Below are experts of layer 10 (counted from 0) of a mixture-of-experts language model. Rows are named router (the router's row for the expert), gate (a neuron's input weights, with its number), up (a neuron's input weights, with its number), down (a neuron's output weights, with its number) and show model dimensions 0-255. Each number is 500 + 25 x the weight over its row's rms, rounded and kept within 0 to 999. Numbers have three digits each.
After each expert's rows: "comes before" lists some tokens at least twice as common just after its tokens as in all text; "mostly gets" lists some tokens that are sent to it at least half of the time. This comes from a sample of Wikipedia text that the model never trained on. Tokens count by the router's weight.

# expert 121
router:571510523447481513490508445499496492514521475495489509486517472493516516530472476489478511502526560533512516524475470499524527480483500485483477463498503524473515510470495532535496493483478505492467500487504484485533497499446526501524533464501514539543478472506480490493489500452425466475511532501541505520547458484502519482442459481527510455475520531517532471513478497492531510507517496502479511469485506514530524508520488514552544504531477521467517473482544484501517492481524516571493472514488485515520510479509527507496508517513522547488492487505495495458483476484479468528498482528476513498553498504475491469558457485499521484538513486529469470544494556491497516483505468469515513530507477491519456534473525511504492501517533499480485463546521547525497525513518487
gate0:505512495496481483477487487475521507529517503567516525518484441477498517525531524509461524501532486453505492477483498471502516554544488461486503494468449496483493514467484498528479494471481491515505516523538493526510491423510526488526511505494455508482504493485495496500485517524510475490484557475501465516537527516487485508568513508517517512491463484496442525499474492448496538516490492533527457478520494469512484552470509508500538439508468509531478497483470506491475505525531463489512478503486517484503532506474528494523470516503483506523470517508466521517527469479417456507512519454544532483515504508521485492460498526516482471491509503489523501534481491490479468535470523531500491467463474493491477472500509506559488498549493468540492503514491533495531487546510473
up0:498514492541487527488435480514503534522478515534526503536494488537526501470562531459454529494499494499468474517510458508499490514461478438475519517457496531497506493520509552492503491501509477485492494524513519528467508546468490473541492499497533493462502484466471473500492526534519535515478536471453478523470515505468515444496505483513494512528537484538490527498508523496494479507521469512521495502489520522458464475473514467483458494530484495499536539492495483423505503526535479556507480491494488461502496522508507478478507521479507484483531472505465516517469499504469535512518497492477497488521535483521536487502514520453485478478521464484560491521499501482491489470462493473493547516486499430526506453444509505478480503499501459506530511513516527528476506510482534
down0:474497493514451505505496464509483488476507520513556486490476456549473486465461517465470540479508469487475516517482517528468507488517507488509465477490518466487520465484532470481554466490506468471454509492501499516484485495489453545480509539477528494482510473515514500473476472519522495498518483471494496519558523525477527442498491492529480474534488525522503506515446520508525522521484458509501492515483535501494489510464494488510509457529536468505502497519486545494519490522486500514519468512449469489545491523482500521482483524434478521542463469473512471475484482506493503488447508519534492484522504523499558509473532434456507470510500539441448498500518505490509495516526490547486474458498481452503511506491456518544520487480479475488503500490490498491463523480502482
gate1:491534497504520500502471508499461474501490478518466491502494512508515527529536497521526497507492511479495525507479421447460494498451511570487488479541501469530503468494473477492513455500496483466518495535564506468515507477517521502485527498546512474517533512496477444501529483492516541488456501533464477446545497514514482519534512510493507502528467491498528481478454471472491530495534477513541441526510531523504497511505534512508477475535499498518470478515468507485483512503512500487501511479511494530487501483530520490498501500504520490478510476552486498529497471462562460485463480471537510471489508523488526445495475517486503494503524459475507524448518495504524459524503504446549506524499504503503510462493511484492468520518504496570522529504481472528482460479456472
up1:488464500520483474544518498530472550471491470448473509518507502486537517538475526453469498473501571509506475510471488520506482509500505479503520513465474514459470468529531494503524504526499470515504508480461509512510462534491493517498483474501465472496502457496460443512473565545489505513489481519523521505513471512507498525518481523509490495438544500468512536517493496541558481471509533510463534518491489497510464454500448464462484479517487509480508505518499467482477504502453518492490487512478517487486449507513513494514462503480488506510514484541465496453520531516486527531516535479509526482486522508481488503551517523465471477503503511562480537455495519470533495492497480490543516479486519536550491497483540526516511458481499497502471457496483523500455494496514523
down1:497527472488492502524497493453508476499483513499534450499485463534453454484466470481473506498494496475489534503510466520496516435527460500547522540483526416486475460496485532500522510502480499505516483490481495481513516527436494516519498461473501467481515546490453492506495474528471482513493459534469506478506509445468530516503509507522480510485513494507478514496522522514496519532493555489498485495449499514558482532492468504505528465430509512532518477541495504535473468518505504505491474501469508482511475487507491490529457513481531475505484500485458484503493513489490501505490494511516489535491478548466490494510530500492480482553517476451472482481533477506484490531490482508448455525487518518464510517458485531543507515470526450485512478474470541483495502522527471
comes before: "\n", "-", " ", "|", "ud", "and"
mostly gets: " Br", "r", " Mir", " br", " r", " Er"

# expert 56
router:494514497534487488497511480522479471486478465515455552501532486428501492515469482513533498516527464515460516464468478521531496435497490504458499487483501449467540506503528507542534517544460507491481485505508513522524503455482487497500521550529511514531506505503562475511507519500536526496486568507519485498526499472519514492485488503512492524518467479524494540511464495486473467482472504503539492479532448512455488521491502502439530487523534453500468471500478492493495470498529527506459471465512514534544505504540520508490481533508476511525514493483482469533502477550519525520482504500492492451468486491478532492467439505463524488497548509537497488494462498527485467515521509513476465463536556487502510477523501490452494500510498519496514512496524488495502521532498525
gate0:502582482469511519478505520503499506500503493436464488514469515482480498501487506429519511503500508498504510523476465512501488494480479479512479500506546499531495540476512502486493520524515449515497526505488474493538481496541515552492478444448491530515530547537479485476534478485491531516535468444508511530511496529470472521487480526520475518487484473508477507504522506508502515529553522458447504494472515515528477506498520517482499531512486521493468523462509482500490533462461462513506543466493501448497486492477504485495469468476526412525508482511497497527544506521509510514509495508509494551504499462492523500470510500496501517538506551492550516525464471519514519507536495464547479504483510476517488529496513468425502489513498526482518474490493451521496488498524479
up0:440550492483499536484485481509483515535489497464495499509475515459473497471506513445505499495514499515479526472490505508506478492515468485484452508533553479531469520479490484505497525526505455494465506524496489489532496476515531544483509481472464477510496522508489505501564472475485538496495477442507507531486492524459490506459487494527468509485491467473483539506498478500469516541551504463462467473476522533523483541525512503466503548512506534508473507485508469528489522491477447485526546447511472493495496487478483501491473489472547417512502494490509459531507473503491493531498487554524481512506498457495521499462485512495497487523528528485532521527474471532494495505524498469515497513473500497512504537502505433444523489543505512494500484490462432508527513514517502
down0:492538480503527484478479464519518532460499479509530482516489519493525482499482536488469510471498466575489506484489491509476478488544491517466510483491495487525502543464505524478513529487516546501497503501509512469501497508524499493447491476520482497512457466477497516487555441472462533483514521477474517513510538514458571457473510520508458508534501496525525529487478485512502495491528507472470478470501528500490501515532457518470539500550469519501519504545489511539454513508492487480501521468522531523506552522522492499478514508495498519487516433502516516505538481551500508519493507493556520489528494479493519489545426513496483497481548501523446479511449501496522518524505459508513465473464491508510489494503528501473511487453516493544503489492483499502512459563506477
gate1:519483483493483502462543492514522461524495492530547525474498487529503487526447485500532493456469535505491556482476511524463496488497505484492450476447543499499487471513490523513506551536510525460474536483518505518493479506509490485461472492489497521509486465522520521510532525547502527489511473511455509498508528487501536512501481511490495509456496507508492498486518489448499478514491520540504509491494589468539477501502485552487522451528514496499514491511492445505517528568498489509517515507512486427494525527523516502509529495488484480536481556503514513516481515521447492508532538513476475477509520516490508512507501473498445463466465473504493448512464470532465489500478504454487502482500486523460540480518469479521472503510465533482471528460477502492510484482534496
up1:494502522525494492525464497484477486459522493489478510516482553494538512475503454488506509525554513488495512550520477507464467490517484530511495524548471473462496502505531446532486510479490546528541450526475521491528504472471493530529512451501474514488507487491483503509488530493507506500516476508561515476501488504506485467504466531485516533506486550523502470496453505497536498526503506467473468446476483497439501490463511520501491541511519511506516491473533511499473507489528512512466469493508549488498501493475541460493508507545493484506474457465473496519472514471488509496470471478506564529480489531480497506484501501492482511533507557491497527467509457454501513488504468580514523505552480512519469477512514483454474490490521486502490445545494537520492498533474488
down1:476501517441513483494520499523472494487560545493529487517541503521504502477473474521538499509505491495505487523471525437516554500495512523531479474530513550492473510499544479475504512511498464516515476501479507513496489443520485459515495502493509497502521483508492517504512456514470509469493476460505505432481469504511537486456529500509502475482512514452460501420485458480504484502506484511508477482509496493471479512476532514474497500481464495493467500527468529549501506501544493511529526478471464467515496534475494465531527514524552485496479503490541505495497547499538492477507464469561543475497486523502467518521514490538492480528495457547486495485484503507518516509495473491506555481550482489484492523508498480519524501450492508549505537517491529502492492517568530
comes before: ")", "),", ").", ");", "а", "и"
mostly gets: " (born", "า", "а", "и", "о", "е"

# expert 29
router:524506527508515512504493472473519464511499500510480523502532500506482495522480509517452511504486510466523525473521476500493521501476492514464513485476440548477552501506540537470527499512497467538520539481492488504501486486470500531484474489517481512523486479489505451551472490532459532482470502461481486509486430531489461430509491503530510513479511522495496486513488504495491517493527472480516502525503560503495485503498486454563496516514539532463499488514467487491488482508492490549481510492495476512497510468545509492504467516507534508511526527456494499550475538509494541461482513509523540472509491491514468500471485471470497533484555475529481508486509513526486578465490513513530457486467457514511502471458493548525478512460470494501536445479537513500532507491471485
gate0:495502480512526546520469482495494496508478496527472513528487517498522540517478478528505497514507510444524484500447482463502486498557510485484467534479474512484493517510480538460512431514525499476481474495483452497505485524480477511451439538504498489475532474485517520491537529511545505439502509494487495510507445538510459486481442478480534539506466478512453489494465511556479497489473448504441494487519449527501471481462521471497492543509518519487489486512543494528455517515483469502502507478525486561492497513511529543492480526498502498479448505511512532506467514525502521526470468550496504490517492498497486471452515507521534519482505518515538480522521521510505532489468489535527495470495531485492519465520476501508499522526508514495508481525499490533500482447497483
up0:519495539488488539508484497449529489529540462501538500536524474539515521514528491464519514502505530473486473506497484512514470532525515506494473499486491521466509510520490529473514495536504506461498486491511503484500492534486489515496501558482484480503522523484485476506493500487491523536498513507501443485537483535485540528463502491488526516488515539522496469529487492509544443517492479519512542483533532452465497467461487490524459504486435515523464494523513462487484532498533512464497482478538520537526518504513535512537466466538433474521493496512501496496528542523512496496466492504542511493529483512510484510494471498528489493505475440546532457572483517541504513481474514522477521498503547491466481504437533513477535518506525516522470497494468515458497502464506470
down0:515567508518514558443456486477484505480472452528450504509503500513459514508476466522519462535456481510483512520461510507524490514490525464519490488535522544541494498458470508497506504514557490527523503496497496509499527527470472511472492559512498527488502494492530497481491496534509500520488494464453533499484523520470479490473521535507529498477487496534506466532498469517506501550501484546460468484491474497494478520461509508491511493488461513510484509539444473521499509449508502523479478464468480531527476529534496489530524520517519449466460492488522507513481504535535519515508490561490508497523489470455513502513460519532500484540493535486514513538484522494459499501488506493455480479538535484505505515516497475487486518454512571501457517498509523509533487526497482
gate1:493476474495449507499499509536484503537465498494553492480484506516472515510466492512473486475492530495486487506492511498499484513469518518457481485473492468503472458560481501492487504504483545528519528534520561487489503480544560504561517531483499468505519507498498460523482523475473530497533499524475529491463522478456454524473483507518511532494473519495512485509517528509457490552475509497506526495525483493464552525536493471476529497487487494477469542508515524492526488474482521450497504439483492469502522538500518449511484517492495505520472532487513506493463521498510515472534527517486531500527486494506473525474509498489472499468511530517515526501516516491492510479543526501466541566480511494504519498552511465479531494502502525445507518531497461540582511494485544
up1:508502488520497505466513510538504529540483488480502508490484522519540454504500504471501501509503505504463493499508493480496510485440534484478508498443512475492462460525483507446528511484523499521472502490535570492529493508503536491536471518492488524510508492501467519521495531484499479517494476528453472442527470482507456535462548464489511499506535501461522536502515521564500489487477521512444500542515492494470507550505494488492475487496485454501476506474492512474466506473537528463482503476465499472513513509521505493484549519540511507495486467462460526501495482483511536530508508489507452506486519543510472506483488560482503481469474542480575519543522527505535477498517515499462501512519472478508558546508516504497482503465483506447529496501491535501483528511492467
down1:468499475471491478515503508493474525502531517448517468549497516456527541532492526519489477524505483520511523556462515512501507528443530503488493491485508495519466496519468514512463459469478528529482505493489492519537519452493457525515527489527463493512527454507450534528530473484481505490523502471489505552477502532493520503472515531449477525527497546502497530469507508516468492507492459478504463510533500502490508515493498476512474470452514547529489530506502488515505515481470479527498519497533463515508535517518499470454539491489515495485480506527560532472502477506476494501526510501511498516500435506480502505509519495490469500517459506497492533486526536557484486508487438545479485438500541552498520494503486495516452502452454492474523481499533516509517491460507510
comes before: "\n", "-", " 3:", " ", " 4:", "|"
mostly gets: "|---|---|---|---|", "|---|---|---|---|---|", "|---|---|---|---|---|---|", "|---|---|---|", "|---|---|", " must"

# expert 14
router:482508497517485501481485529483497498499468511538500485500488519491509488481489437480506456475544520510490505494516476472530523507514522538550520508454495536464548536549526539525502436502463473513492513484478479522483526533460501528527491514549509460494502514475466488518459509521522532498489520501493467465547476490516449489507501493512468500535486455497475503504507507520442472502498505515554518468505458473506549452518542565522494479481527521523485503528522510470471491512515513506512528535510487506504453552488499519516450490486482513500495518486471506480494482508503516508470490492503500481468472519490521493479493543478542529519491470477475507480509484444553486502518491497484447480481478520502533518520492511510433497472522472493507500462534509515506510538495550
gate0:510442513539520490487513489495511492516551471550524485529516500524495493499510475576466496498471499493494490503497538514473539560501495507530495465474518520465531494491509502539502516520499501499492494500475500522496520495494509468465512457459478465491520532486528495481525537476481470508505534518444472458529453493510504511487554481500502449522514516535514514491487528523516495529496503546522508515477485464477480511498539481492489462466494513485503508507532505562521483491489481506464472499551515473480534513543464546540482474459547532461505502477464469498528483492500535510507533529514519466494478496497515473533519514513520480557503507422518532523522465475530510501485463503499484509500472498482485552523472502515495499521512523551505497530483474520516518493464506
up0:518479510532532485517519448530511469472478545476464543497517527467515467542511500528534493468484528469519526515473461484485436506502485495516492546505454491486527492542526527472465503487497488482472548444511501506494499477505495526476525501480482490501487494474515477467572515525552544507472488549506509486490456513486514523462512484481541530537516477485508522476490510471465533464467479528517474489482467502487503507496517482539472528470460425521517474458507487508536487562487471496501484462486488523505501522508524487469489500508511465486457499524530514551525505473517534488525441535489474475472508527468455527490513497494504501520488510551511495493507511530506488523507520508511484541502515471506529498466471496475476498500487489485507509520512512524477498531499489
down0:515517474489470469475524508482534493479495507502499506502553470461501504504478489487492527518442480527500537477524467514499514514470498503517490485461509516472459493489480494498534454511441550465501533492565485469511499501489510472491514458542530546498485504513510512527498521473484475531488462461567497515526476488532497537515546472494502516492513457503519497542504526522504486533513456528490528504479532534498507477475523515476471470489510533509486490509450516520511503511498476472482486479528502540513477501487515484484486505518519536457483520552505528520499527496470517507471503534516516514476507472499480518500517558496495484470501496536482477482474494490433520475549521545469498448502527474515479535493502516478541527450465509541536502530539527490534457503521505
gate1:489524492484520504472497481494512485478559500526496453519489473501487467498516514497543501504512484493509477520533487532529477509493497526542482544492477440499524498530513520519500527538523495506499502461491448524532493499507523510503480476496473493523536476506514511509510480516487528472488469488467457451527455541480513491500482503493472486511494536496505494503492507522537464451498503496506486449483528471465482516494480464514503484546478488497482501520515489519504541464476481530482508513489489481466524481475479535474492566504502523509536509553491501547468431481526500476482502549489513524511545522466496501484471500520419513502524547512503496466448503548491481495501486505522513499470475511498547538537459534490564472518507521489486521510476512547497437495511510
up1:468511494497479496529541467510501533512479523514517532487495474554453512525485517457422544510506495549489520481503491449529505511514467528457517502493511497525478485466504512500471443503472500494486454511519518471500477522562476473541486479529514477490495518522521484462484475515494479508490513477533531524521451524568506475503452489523511479495502483482519515517486509493499497505485486492532513530464446510522492487542520547489493493494529546459503510494480500518491467538539498483528535516507518509525507504507502510496514445496528471512501466490519476466516543502459486484515508485484507508484471465513499500538511511514554492486470484510470459516520530485495509488517508485508532536524524453469476476483499485446475478450496528479573477475485477488490487485475481
down1:517535481504475492475488513499477541485483490504476491495488559476508480574490459522453537478503487480479499504512520542504533520500534492546474530512487463552521484464492502500508496515526463511475522477541520437524532493477496519506517493467496485486478529524542501504498490527512480498524510510496506460471479491469475492461493510531462507459506517523475503511508471507478501521467488448540509506486444519501500482492499520459489519496532506461538544493553522471515443501484515527472504509504501525472521550498469579525543465448454457496536495496518539524512495497490497527488486485513483547488486495544490513529481473483511519509477476526527525505461517498465490532518488496515488498486532476498498524497508512505544465517470453464495494508525498512473516500545490
comes before: " of", " and", " Order:", " Clade:", " Class:", " Phylum:"
mostly gets: " law", " \"M", " (M", " g", " food", " art"

# expert 82
router:457504529525481444496498558491442530492497490522469510499500514500570495479478518491471450537499465465478494502491463494515522495552527475542473488506515532505498516525512497462501468504469490496479484528511490514437529524491489534489533556512512548491492529501507530484459482555523551475496468500477474513501486553502460468551513483509533511491502444475503479506502505511514493469520493518520504546525508519485479514496497468492498475518500496490471503476510539477504487523485495503491528525518457487495442547490500496491497470506504504524499486516439461486541467505525486486486532496498485482496499502502510543469483528479530500530517489467471479492477538492464478493504567517493539478508503494494508502522512505497465514448493507518534483505452512494535475466445506
gate0:473521477523485511519475497483529455522474546528522518504495466545551499519499502541481507514463451542473568513523506520558518535543465487516472501492491510524450457472511494505522534517532483493491494500497466515499491487480525454464519502506449486447511498479471510499513535470494511493517512495515516449476480496487544527520517531501522490513490489508544511519483515492502513494510530502478469563504508509513514500489490508480525454491511489525535504470469513507495490527469458513451485458451491523503498479504520490515562524482490527516495552508501537499502481504474455541487524483501454522515484518553522488466517460539491474489477485541533506540512467532489504497510532475484490506516495509462464469531514543525531500515504493506519530474537482484516530480510523
up0:533492532508546507461499527497497535499489472463490512517557498492454498530489500497500517488539493467481497492476490492448483522448498500462533498524500493521515521466495471503512445482498522529526493525517543493524514481556470508521493497496512485540510518511482464518474466524490477491478448522506514513534526503541469530471503488517538493471478515492454513485540501459464474495464493529520533454472466467431507512501543458557499539483473514526476509516507505499517547485531531525534457551521523491463534518477509491471513499503516437460496487531505487499482497502517499487522494502529515514527508476475456505509471499456517524516491522488481475454480511509449522526510492503522494513478480486518516508469468490504480486436501534483475489491467498455499508485487509
down0:506519486499511518458514455514479518538511553485527534516515498533504465511534504497494503547499507511515447483493492453504455527459477531514544539498515515487484463528477478504547494531480520508487504569524467517537504482517500490521493419490501516519503520515476513490542494531515485488529470482521508494483456523519522520452508507455486502459527490513490497486531524488496528521498527516505487486513476498474490491478518494511495478494498487491517526456477522525505534503512501506512490473538514472510481441507483509478543465475501491486478515518480549484502457534538466477499467480462485550473478533554507513526478441493469499491530484497444488513508518485452519484507500513569521471518503524508499489509487509548488520515510536505571512531484484518506507479524509
gate1:483531497529499492476548469512493502487502496538494503520514526513491553481492493516486456505465499517468499530516542496518514495512512467502473496479518515433569510462542488483498510483466478525472455490527502551533473503535524499496473531503537477498462488487504490510475484498491414499498543496496516509496506481515499500522518492515512518542460547502523482518521483492486505526480521469497500484504478455494515481529465452517531453532511507496470516518497500504525501474538493513520504505446520509483470481503483493467474524511497475482523499501483500508506511508530501501466498516543525487561470505515500500501575515506471459469488471497467546473523493489480534466547494446509463484443477466495495469500511518509469470540501516511519538528531481469483505465520451
up1:512510525517494484488504491510511509491509481512505485559502503466495557472530530546499485493523499519477501537458511520492497478517528490490464479508537511481573454488525549502520509539471511483462483463501508529506465520493495502503494510487495519515481524496504505529482510503450436504453554467502482509509474478521474521479497520496485539506502537486530510517523480480516473491513506483516501491487485494509503484493484433504511488531512488471523521541453459544501485499500490506499523513471533504484485492453463522455477519466539553517497491489482533489474503509477512496493439502489506490556537516521516535510520473468501464436483479509498524518503501486519511471466507474493507474462414521510508563519545498507507507542460488492517511496525528522461509497522457
down1:543499495519474448479515529491455495539466449533508491507483490479502544513491467478478479474463484493511445504476484546505447471505536452494493465536491494487485482496521478499496519501509490547528499506480483488469458482476485540504500514534484511534523533497495499495517496512514433466524524493507516486498510486520487511484522453552502480468512515512482463537441501531495485509506483497536538452460506525491482520518449515477502438506478495473530494502504461458515463485520529522487505496510506484508501530546564533524525522473479492496476495470459504476473514504545509522498542486491509451503513499478498459491487472471499507512520477490528507505479479550528515487512490478506498538506509500515503464516520498447483518480438534470543485492518471507543479505499513
comes before: " of", " in", ".", " and", " was", " for"
mostly gets: " series", " Council", " company", " city", " government", " group"

# expert 100
router:514501510495502545503432503506554518488508511469489537523535492460482507490499496488479505478458516495502475535470487494472492462472440497480502489466497528512533513454522501546523521489508490485494502478520507488512542466485491515481504482524540503523479474520448485521477482494488547475497479549479502459503549534512494484531510519486527472495498525484486493523521484486469452474509533485467485472478525504477513471503495510465482493521516533496509512516508467486489535516482529534504467507500499500523531520526509510520488523535478504516535510443501516516481538507454523509480518515481545562482509509500493518500519494493432495459479491505525487512485500515508518489516458499492462489488467547521511540464495565563500500442492480485529471512567538534518460494536482
gate0:493477498512538501522511488525482530525466535478486456527512469484517522489469505502480497480524519483518524510488519525464530465456495506508489487527501525535510491461511517479494485525481495497543541498446500440504520487470495499502466494496529460503512495520497491484510476504490499547506546473530485489490489520487474524496521508527495540503477487474520521492470468472496503530510561488512499499504530461502448500486487492546532517513488520515542517495507444530506466492525457469491491489473504530447497527504525500446518520469546512513502492494521507527511507506469464467517494516556438447555461496500478445517504486467490513536468422509457499526482486508496518497477501493496499551514521516494463488485518539536501506495545439500491521490490448511487490493492531
up0:539487507530546495561519492514525488526426503492482491539508507486509524526463489490473499483479520499512533505485486473490518469448500517522538498514525498524534494477497511524431517497492494522540546437478494454514509516453468463500491497494510521490496513502513508490515498502494502503488558517496486514490484512483472533520548501504480525548485472485540529499527482516514480490468553494529474498511517487504494501525463509527488534518488539521516522479462487523505497488528482491503504483499512516481519521534482478493551511493499521493511482474521492481487509524468457512496498525547458511539483490516442489540462535490480503496467447468481489515456506458481546527509508530441487558515490472498475488474515526529482523488516489533465564499513484519492492519501561
down0:498506486517512505486529490513522484484466509478483457496537478487567491506508504576509524468513504496532476431452521494522505492473493490440544466482510477530530517537483496496515479514505488465484499476508468496482495477527467509469499509500513464509486517494480478470501504452517509509508482496504516523506487512505478473493469497483483523529462552509537502484429533532480546528516473500449476489525492493456548486490506557524480536525487515494504520453522475507465511504502503511528493516477521503529483526545451506505506528566496483507516493496485497505509494463484503474489522509514479507461518508502521541505463493504489501498550457466519522464502512504456557490464512503508501482501526507529478460475524491476523504487466573525516480499488479533529462537491490
gate1:530454503512506496492480518483509477532511533527538510525505515513527498472519508517518496507525521462497496488457549552513487492528509501452489478509558473511534545500500514523523484517461525493466487456561473496462500535518489496472506536486521468511518524506497495463490521521484469502512498543476469495546493530469503516519482488545507486483539529474519482513459425516478495503467542514468484473455526481470498487499474470487516463499542504526505516521484499513512513505494510518492482526501523513508534458523504482509471504479510500530513486523511549476451475570510478501459507483481529501513509451520504500488474538515470517502520510503497502487521477499501448575495497454545466479456517529512489447508486478482541509477468529516525495497471483484469518531485493
up1:494501509446505469484469488468533498509481500544465485502529538475487500579488462474435473503525486553499522534491486503500507477500515509515509471501440532498499477544516537468527499477548471550507506475525541536471521518480546492500525483508499510495515491520470501518489517500495500480507509490517457485522498479477496499517566521496504496497513497525508464488559492544516522523540482473502489518501525425512503498517517506457494549470499469488477468500489505481485505528502504475489477509528500481524512537452462517523557467476526483493480473493505457450556496466456512523480495470492511540495496501499536508499468500517502499508518536513521485509513515525492533426521508547488481487520476485490516518486533529512518487511513493534468503486511506516470497524469493
down1:473490479523529506476454530487543503485522499488524469470472514560472509504477486476501491538464494528456492519482527466552543492509533516505470526530506491540556525508474507483584507500486512478490521459479519496505487461506495485529491470452490457466509522484506519524549526523504485520494501512499472489510497481498483520490507490468511479484477510492478488472547491502528469508528477533505507495515487496501502483487455503506498516469449543493489524560465535490506550473526524496490474506477523491472519523475501480494471531514507506454522535530521504480515497497497523537474438532498486493488514504459472517513502517526491497509464533485507464521514503505492544497553523541501438503450483510502469490464510504551502465510477474469512469459482524542493481484494463
comes before: "\n", " by", " ", " in", " Nominated", " 1:"
mostly gets: " Coordinates:", " Animalia", " awarded", " located", " Length:", " Preceded"

# expert 3
router:467509531475534464501517524518509488487455501494522503513522511511521525523466458490512497514482479476459475526468452482504522482504478501479501480484505507508523433494541472510518512519470499483518485511487502490494438463503518463476526514492517501492541506510524482495480497502488476509506519478540517501473498497535509473511477505479483494451479524481469503511498508492521489478501502449520504496542486490446537478520453481508486483489514499550514486481475518420519486491537484520470528481480526489512467470509541527492481531483496508448472504507473477463521516526492549492512483484489480496495513464476484506472521536444467453488573482496537506510457447501504558465496568538538483508492526505550522529481498477489492504495478464480504460480487506521520506519541463
gate0:507482489534506468482514427508527533538512469476498491475499502493496518502503538556485515542525503509477499472459487504527492515460471480521476511516491466476517536525495504525542522478487495495532514526519475524528507482469539505490510513478494492503501466496411497451474520526471511490491499499483507513509473529502490511499485491458511498513536531529532508495523495492518471475494502536480463526504505493480467513468546489491500471524494536527473499503480488532539500476480517491473512499522478489543525510467498498515484512481564511508462465501504534540512472526475522480493479525470540516523481471525516472506565522456476481527530535501518515484495476523475519521534561543433516502530469476534473485484493494530503484524518513531495474448538516438513471491492513
up0:514502530495479491429508463524510524493501498469511507493533500479496526458458525498497497490469486485468466510464515481498501500486482411539458477478511503510517522495480528548550523461508510552491495523493518507502558463504512526491501508493509532516516483476484491515447510510489519496499473562489486455528514499536494526485516475473502492515541525511540511511510480475485443478527521512476457509510532491489458525500542521507503505502504537495498499517538486504533538476447491465443540509493478488510499500466482476492493512453510492519509490512507509496495506476495538512487499507492507531512499522523494465496521515486499438460502546480507490498479461478491479511472564547472493474494460481552541503479498499494494516488502501522543483495573487524509489525445502
down0:504510467481517526523505505500479463482527501502492512522505490475476510499527503556483494486491516486447511535464429491514524478462471532491511506495525506483504510486495539477500457519472486472495511526499486511489483450487492526525502546527499516490468491488471483430538530470447461492509513495467493504504468506507507508512503474492505492486534538490507514570478502519482484476502465533483481509525499521499458493506491527481545477472528494498492494465494499532497455501498536483472491469477484498521526530514498490474498492501518514472458426496491507483496522535457509539506584460473527499524502495466506474498465513440460472491515503525499488503508463510507452510547502488433471485535458554511518517504500472556523501472510477531509491497503504479477491499469529
gate1:536517465488516510531539554507519510503502494508531481518494466481470485499473517504496494519469503512476535478490494484519530500517489534497508550464514475519504535465449494489528505509495487501488537481456459485504490483511545531506496505499489484497483510556525541540522478538579514488491494478444496476436508534519504519461470513502533536545491485487467532488468545528508510450469538487487489517514481497547498546512518517531497477548523532493514534459501502483499492530500502508527493492489462475467477482484556515530487550471512516514525508537508466480506495465462500525462518501470494502517514500500493511501524525495521524550502521512530506518485504515539492534518490456508464500492496535472461496507490476511536528517476540494542494493464539533510453468510500
up1:497435505484468471508471492495517476490531512487524447477476490522499512462478490503511491505503523476508471532539521536482480494508534491478498449525473555483493465502559526533487505475496526521542465542513555513509489497449431500524484506482497508471517473467480487477477499518478516494510476525485485505544484474507466485541526501491498453468516504492537461489540524479515495541538485496465507446477498506448519469477524485460502531475516474489500470519497501516475504477481500509480472521515485507520500482498473550478498468508476481521492471454502500528487478516524535500561476507476512520510526533496502455489533461499469513457464531464469532492505477515498527477495512528506554494511551464519473513495518522493487506487538510516469462525536485482489502506502531
down1:489460489525488537503500468499468480490515542446460497512497493520502487498484492470523487516531465481485507478510532563489504455518492502479516506542510498471481514500532494511524496476520555528521476515498496460485521493482512469513502497495480461530499485500534505504522460507496513453504493507479507532538515517508505540480471524537492464441533501508497545447488476462505495518480511501510487484480483513501496529466461484474531494492499495502510465524512466489500513522498479459521435496517487525507509464516454495489515458554460483517473556462510464496500474485504471503530445513509527498508468526492502501524482528521495504495496492513492439490508533556491474486477512493434546494547529525486494494501538571522500507511539530493476540548529473507479512498531531
comes before: " was", " is", " has", " became", " had", " also"
mostly gets: " he", " she", " He", " It", " who", " &"